Experts of a small language model: 32.4M parameters, 1 pick a token.
Below are experts of layer 5 (counted from 0) of a mixture-of-experts language model. Rows are named router (the router's row for the expert), gate (a neuron's input weights, with its number), up (a neuron's input weights, with its number) and show model dimensions 0-127. Each number is 128 + 24 x the weight over its row's rms, rounded and kept within 0 to 255.
After each expert's rows: "comes after" lists some tokens at least twice as common just before its tokens as in all text. This comes from a sample of Wikipedia text that the model never trained on. Tokens count by the router's weight.

# expert 35
router [ 79 155 127 103 152 147 126 103 153 187 113 128 135 124  99 126 136 125 138 122 155 118 147 156 115 128 137 155 107 118 186 145 141 143 155 159 160  92 152 134 143 154 137 146 137 152 131 129 153 150 104 109 121 162 156 125 158 103 107 123 129 146 132 148 132 149 127 164 124 192 124 135  70 141  73 111 141 116 172 125 176 118 147 118 149 131 150 152 126 153 167 125 105 108 131 101 166 152 137 147 147 147 112 113 154 120 126 157 135  96 117 164  76 112 164 146 143 124 150 151 107 178 107 121 165 130 142 117]
gate2 [130 119 149 149 117 131 134 129 125 113  85 103 125 114 135 133  80 151  92 130 135 128 131 146  99  95 116 140 132 113 117 130 125 147 139 113 105 151 197 131 141  88 132 138 131 137 170 117 160 107  56 113 127 105 135 163 171 161 135 130 151 115 100 109  95  96 136  94 128 165 125 148 118 132 152 130 153 133  52 168 170 119 147 102 101 147 121 144 142 143 122  91 148  97  84  96 122 171 139 177 153 145 112 129 133 115 127 107 166 150 117 118 142 139 133 146 169 146 132 152 132 103 119 124 117 131 162 101]
up2 [118 150 110 113 119 102 109 121 142 147 123 154 109 123 158 124 172  64 128  75 168 143 147 110 141 127 154 134 101 120 125 158 151 105 167 139 104 133 123 125 119 124 182 116  93 132 152 119 142 144 106 132 124 129 157 138 115 127 103 130 133  80 133 145 135  90  88 110 117 111  89 138 134 122 104 168  89 136 105 119 122 145 129 121 128  81 133 136 131 148 115 156 133 121 127 172 162 165 134 129 109 135 142  75 163 130 127 165 112 142 162  85 125 126 136  98  86  99 104 110 159 122 179 133 132  92 127  66]
comes after: " ", " T", "–", "0", " K", " U"

# expert 39
router [129 157 140 107 128 140 153 162 101 181 154 108 160 175 121 137 129 145  96 126 110 107 119 139  99 143  70 151 116 108 130 154 104 156 119 163 138 134 125 105 176 172 109 151 122 123 151 102  98 122 121 132 109 192 126 119 150 151  94 122 146  98 122  87 143 176 133 124 106 117 131 157 130  85 107 119 111  88 164 113 115 100 156  91 162 115 140 133 100 129 120 140 104 115 102 111 103  93 112 132 140 128 102 128 150 128 145 141  95 142 134 182  92  89 149 152 149 109 125 127 121 136  92 134 150  97 132 102]
gate2 [110 111 123 150 121 112 119  70 127 154 106  94 161 156 114 173 113 185 116 128 148 142 159  99 116 125 114 151 116 161  94 143 126 145 119 150 144 107 161 137 158 118 111 140 187 119 113 114 167 171 161 163 133  97 148 124 117 123 198 141 107  93 124 106 126 148  97 117 108 148 107 108 134 121 143 130 117 148 123 155 107 179 115 140 125 137 173 117  87 146 149  85 109 135 143 127 141 120 137 144 115 116 104 105  86 160 114 143 153  93 123 107  98 142  84  94 134  95 143 156 144 136 126 108 123 119 108 142]
up2 [ 98 107 114 121 141 135 129 146 119 147 173 139  79 148 145 140 128 112 166 165 148 120  69 125 131  99 123 155 109 136 139 114  99  84 162 129  68 140 124 111 131 105 120  68  97  92 133 104 147 113 121  94 128 128 142 145 136 124 104 136 140 158 140 138 155  89 141 127 137 113  79 107 130 137 114 173 106 148 123  89 104 106 154 137 124 162  94 105 142 105 116 112 166  84 131 116  70 138 140 129 148 155  99 112 128 126 155 134  97 178 139 147 142 123 129 151 180 124 129 117  94 104 140 131 109 123 127 162]
comes after: " N", " K", " H", " J", " Y", " L"

# expert 32
router [109 199 137 147 138  87 141 100 113 156 141 116 142 142 102 110 127 139 150 112 124 135 108 155  94 137 125 114 135 171 152  84 100 123  62 114 154 130 123 121 112 130 116 149 136 143 147 143 111 130 165 139  88 141 118 124 133 142 114 134 127 145 143 164 105 119  95  78 166 161 109 161 148 108 113 154 114 161 156 146 117 138 146 112 129 115 121 149 136 143 132 114  93 168 187 143 159 125 104 113 102 124 127 111 151 173 138 125 141 152  79 121 104 118 147 128 175 109 171 169 147 122 124  96  87  99 110 136]
gate2 [117 131 108 143 132 128 109 130  99 158 147  79 130 105 124 122 118 165  96  99 100 150 117 138 136 147 105 145 154  99 119 112 105 154 157 106 129 102 122 154 150 149 149 106 143 144 205 150 126 149 109 159 132 129 146 139 118 151 140 151 117 118 126  88 144 111 124 131 155 128 136  58 114 148 106  84 132 129 156 158 137 118  70 157 162 144 149 116 148 141 121 113 118 117 140  98 125  90  64 173  94 153 145 144 151 115 154 152 138  90 142 142 152 107  80 144 115 138 122 150  94  93  95 127 145 121 115 124]
up2 [144 122 115 129 136 132 122 118 154 100 133 108 162 147 120 130 165 123 126 146  99 144 135  94 170 104 104 116 123 118 120 178 108 169 141 117 139 150 127 102 100 144 130 156 165 134  97 148 114 162 142  92 161 144 192 116 127 108 123  83 137 118 101 159 104 154 151 116 145 118 142 116 127 153 140 133 102  85 151 106 148  74 105  83 144 128 147 120  92  94  43 112 101 170 133 127  99 123  89 124 107 163 144 126 125 154 161 140 148 103 115 108 151 164 122 142 122 124 146 145 143 148 103 136 157 133 141 129]
comes after: "0", "d", "3", "5", "n", "4"

# expert 19
router [102 140 121  88 128 161 151 174 111 166 151 132  95 142 159 105  83 101 137 124 134 140 116 159  85 139 135 123 108 148 156 133 152 112 145 112 132 145 140 107 110 103 143 159 172 143 106 139 128 102 121  95 105 108 101  83 156  84 101 110 138 173 106  94 131 147 149  82 140 123 121 122  93 127 130 122  84  81 111 182 110 142 169 121 155  89 102 117 140 122 131 128 116 125 120  97 150 115 115 113 123 150 118 107 164 141 132 157 124 136 102 109 127 134 112 149 106  68 128  87 125 167 155 105 132 144 100 126]
gate1 [129 118 114  97 123 128 139 120 136 155 138 144 172 122 117 160 185 144 131  87 100 164 107 137 121 113 132 136 132 122  64 155 128 174 139 156 125 165 112 122 132 139 132 159 146  97 158  99 115 114 135 149  96 160 105 142 124 141 125 114 112 123 132 152 107 119  87 156 173 135 125 154 130 147 111 152 108 133 127 118  67  77 148 113  70  92 128 121 146 147 115 117 137 131 129  98 147 132  82  94 152  86  99 119 125 138 129 140 124 143 134 129 173 117 140 141 176 113  84 154 139 133 130 133  83  77 111 120]
up1 [117 154 126 127 157  83 126 138 121 119 110 133 148 111 117  92 149 113  52 137 129  79 157 161 125 149 109 122 129 169 163 166 140 125  92 113 125  82 161 148 145 121 134 124 118 144 118 139 142 119 160 109 171  97 152 116 107 164 111 138 140 155 124  82 129  96 154 135 146 162 102 179 131 128 138 122 140 110 144 190 121 143 140 144 134 157 163 107 127 139 137 125 135 122 138 116 123  80 126 123 128 159 168 132 157 149 172 119 161 115 144 153 156 121 130 133  81 136 149 152  95 125 120 140 174 144 167 120]
comes after: "9", "7", "ip", "op", "-", "k"

# expert 1
router [107  96 141 129 142  77 139 149 116 187 106 142 138 107 151  98 113 135 129 150 167 147 161 111 141 154 116 150 152 165 124 138 120 146 170 124 144 106 135  91 117 123 124 145 139  90 115 119 154  97 105 133 160 125 106  76 142 104 122 128 161 125 161 131 179 113 170 157  87 113 147 158 154 105 109 134 171 145 102 143 137 104 107  65 108 121 135 120 152 105 112 176 105  86 146 139 115 159 103 113 155 126 118 132 132 130  93 156 131  90 160 130 155 143 104 114  70 122 144 121 141 129 134 131 134 129 140 150]
gate1 [165 153 101 132 143 144 109 127 109 141  84 154 114 129 103 138  98 106  92 121 147 141 164 112 117 117  85 109 139  99  99 165  87 143 152 175 144 125 125 176 142 122 132 154 122 163 182 107 122 101 145  96 112 149 158 115 142 163 105 110  88 134  93 112 117 130 129 133 122  93 127 117 138 126 146 179 112  79 150 138 136 149 170 109 155 109 119 172 147 112 136 108 141 145 137 114 108 105  99 102 129 163 132 166 135 139 165 137 127 153  97 125 143  92 160 163 151 179 121 106 130  92 127 107 119 104 121 122]
up1 [167 121 109 153 143  75 124 150 105 118 143  93 135  90 109 127 141 159 120 147 104  94  92 132 120 118 166 109 101 130  84  71 125 111 102 104  91 165 109 114  72 160 157 140 131  97 120 125 152 115 137 156 119 116 142 101  82 110 145 108 158  87  93 110 101 130 129 142 141 153 152 112 107 141 115 126 139 122 111 175 128 127  68 111 152 144 145 111  92 123  85  98 101 128 122 144 161  99 141 142 137 102 172 121 116 153 131 147  96 111 111 117 136 136 116 165 144 110 115 132 157 125 127 138 126 161 166 126]
comes after: "|", " |", ",", " the", " (", "In"

# expert 8
router [106 134 102 110 105 147 108 116 115 153  81 135 105 131 142 149 111 136 148 152  99 146 123 120  89  76 159 157 115 101 108 126 139 100 146 135 136  78 135  89 131 143 158 139 117 141 135 141  95 137 131 129 140  97 173  97  68 121 111 160  93 116 122 137  94 119 154 161 139 149 127  97 120 167 170 136 101 130 162 122 128 137 186 153 130 108 133  90  91  90 150 116 155 135 165 169 169  97 147 160 108 106 129 108 101 116 106  87 147 151 143 113 134 115 119 135 110 122 132 125 158 129 127 171 118 126 150 159]
gate0 [155 128 127 140  84 142 120  98 148 163 153 184 129 205 163 138 111 165  87 149 130 168 124 141 124 108 126 127 135 147 164 120 141 160 137 111 158  82 133 179 138 103  98 166 130 105 118 111 148 155 156 122 180 141 134  91 144 126 137 105 152 126 164 168 143  84 133 151 149 130 113 131 133 158 139 122 141 124 111 119 141 138 149 112 137 146 158 112 101 146  97 113 135 136 151 118  96 178 145 128 135 166 109 101 127 131 137 106 153 106 151  94 108 106 118 119 146 147 133 140  80 160 107 160 149 121 135 131]
up0 [143  65 106 128 137 113 121 112 156  84 151 137 178 159 129 110 129 125 167 127 108 135 141 139 132 178 132 150 142 113 146 133 113 143 115 104 136 115 113 134 175 149 114 158 148 103 162 127 155  74 101 173 110 129 143 108 120 100 108 117 117 126 129 163 121 138 117 103 118 111 142 123 148 108 110 149 136 131  93 125  89 127 119 142 107  98 143 141  98 111  61 185 111 110 145 114  77 113 102 116 102 107 171 137 149 148 127 121 115 172 149 117 134 122 133 120 155 118  68 119 106 113 122 115 140 102 123 186]
comes after: " ", ")", " the", " —", " Am", " List"

# expert 23
router [ 87 124 115 140 134 173 164 131  85 107 130  83 112 118 129 107 166 117 151  73 118 101 157  95 146 143 119 112 135 180 136 117 112 141  78 130 136  95 142 111 154 124 160 123 150 159 167 101 120 133 152 119 149 115 108 100 114 114 118 116 132 118 178 126  95  96 117 123  76 113 131  98  99 158 133 144  94 154 161 130 130 117 160 127 179 150 148 122 152 128 125 151 130  97 106 129 100 117 150 168 135  99 147 169 148 108 146 114 114 111  95 105 173 106 115 143  82 112  92 139 132 133 152 112 123 124 108 130]
gate2 [127 133 155 126 157  64 131 148 117  92 130 119 174  97 101  91 129 132 133  97 174 125 137 104 131  86  99 117 139 131 132 124 167 127 168  82 179 119 105 144 118  90 123 146 133 172 101 153 139 140 104 155 149  55 141 118 112 132 151 118 118 138  83 124 117  86 125 155 138 141  94 147 160 156 134 131 150 128 127 101 151 105  89 166 106 153 140 133 118 136 116  87 117 141 124 127 159 124 114 135 188  96 150 101 136 134 132 135 141 146 135 157 117 138 127 142 139 122 129 112 147 133 105 121  95 161 132  85]
up2 [133 128 131 179 150 145 191 134  90 147 106 145  85 147 146 124  69 164  87 125 112 123 107 131 114 153 122 103 162 134 147 117 117 132  79 130 134 123 146 129 154 158  91 149 167  86 120 103 153 119 142 143 133 176 126 150 111 114 113 119 101 153 130 110 110 115 110 136 179 132 123 169 126 120 129 132  94 108 142  87  94 117 112  98 141 114 136  85 103 117 140 161 125 146 133  71  94  63 139 148 137 109 147 102 120 118 124 127 139 148 117 116 160 146 150 127 135  80 137 145 149 122 133 133 104 120 131 158]
comes after: " D", "8", ".", "D", " Sp", " C"

# expert 15
router [169 104 137 148 145 152 130 153 112 117 127 134 111  94 122 112 105  88  83 191 105 116 129 140 129 137 122  95 130 154  84 186 115 174 104 111  95  89 115 102 103  92 128 123 134 169 105 108 141 135 108 104 175 165 107 123 114 118 104 102 180 145 129 116 177 105 145 110 138 114 147 129 150 100 102 193 115 118 103 126 114 150 151 137 102 166 150 122  97 114 132 147 147 166 128 128 144 141 129 122 120 116 122 161 114 110 149 118 121 141 160 132 106 145 113  95 132 123 140 142 182 149 137  89 138 127 131 128]
gate2 [108 176 148 159 130 139 160 114  89 141 116 164 157 137 114 127 113 132 139 125 193 130 129 112  99 123  69 216  81 121 143 114 124 118 147 149 120 111 143  86 126 142  95  99 116 135 126 120 111  82 154 127 132 132 114 132 153 149 108 113 136  86 107 146 159 158 123 174 144 108 148 123 128 147 132 136 191 109  98 115 128 131 144 155 149 136 114 128 141 121 158 120 110 126 102 127 160 146 146 171 139 146  85 128 143 111 142 111 113 131 166 127 138 122 153 119 112 117 107 141  98 149 138 164 101 132 119  80]
up2 [ 98 108 123 119 109 110 110 130 144 102 172 148 155 136 117  84 150 106  97 132 110 145  96 148 133 144 116 115 136 151 124 153 144  69 137 103  95 157  93 126 136 139 126 142 141 111 167 135 124 149 165 104 150 120 154 199 162 110 122 149 137 134 121 131 119 113  95 146 123 148  99 147 176 164  93 145  84 162 146 140 159 126 104 145 156 148 124  90 147 139  61 122 154 129 118 146 139 106 117 122  75 121 116 101 153 132 114 138 150 157 135 172 133  86 154 155 149 147 142 113 152 147 122 136 156 105 116 147]
comes after: " ", " ad", " con", "im", " an", " al"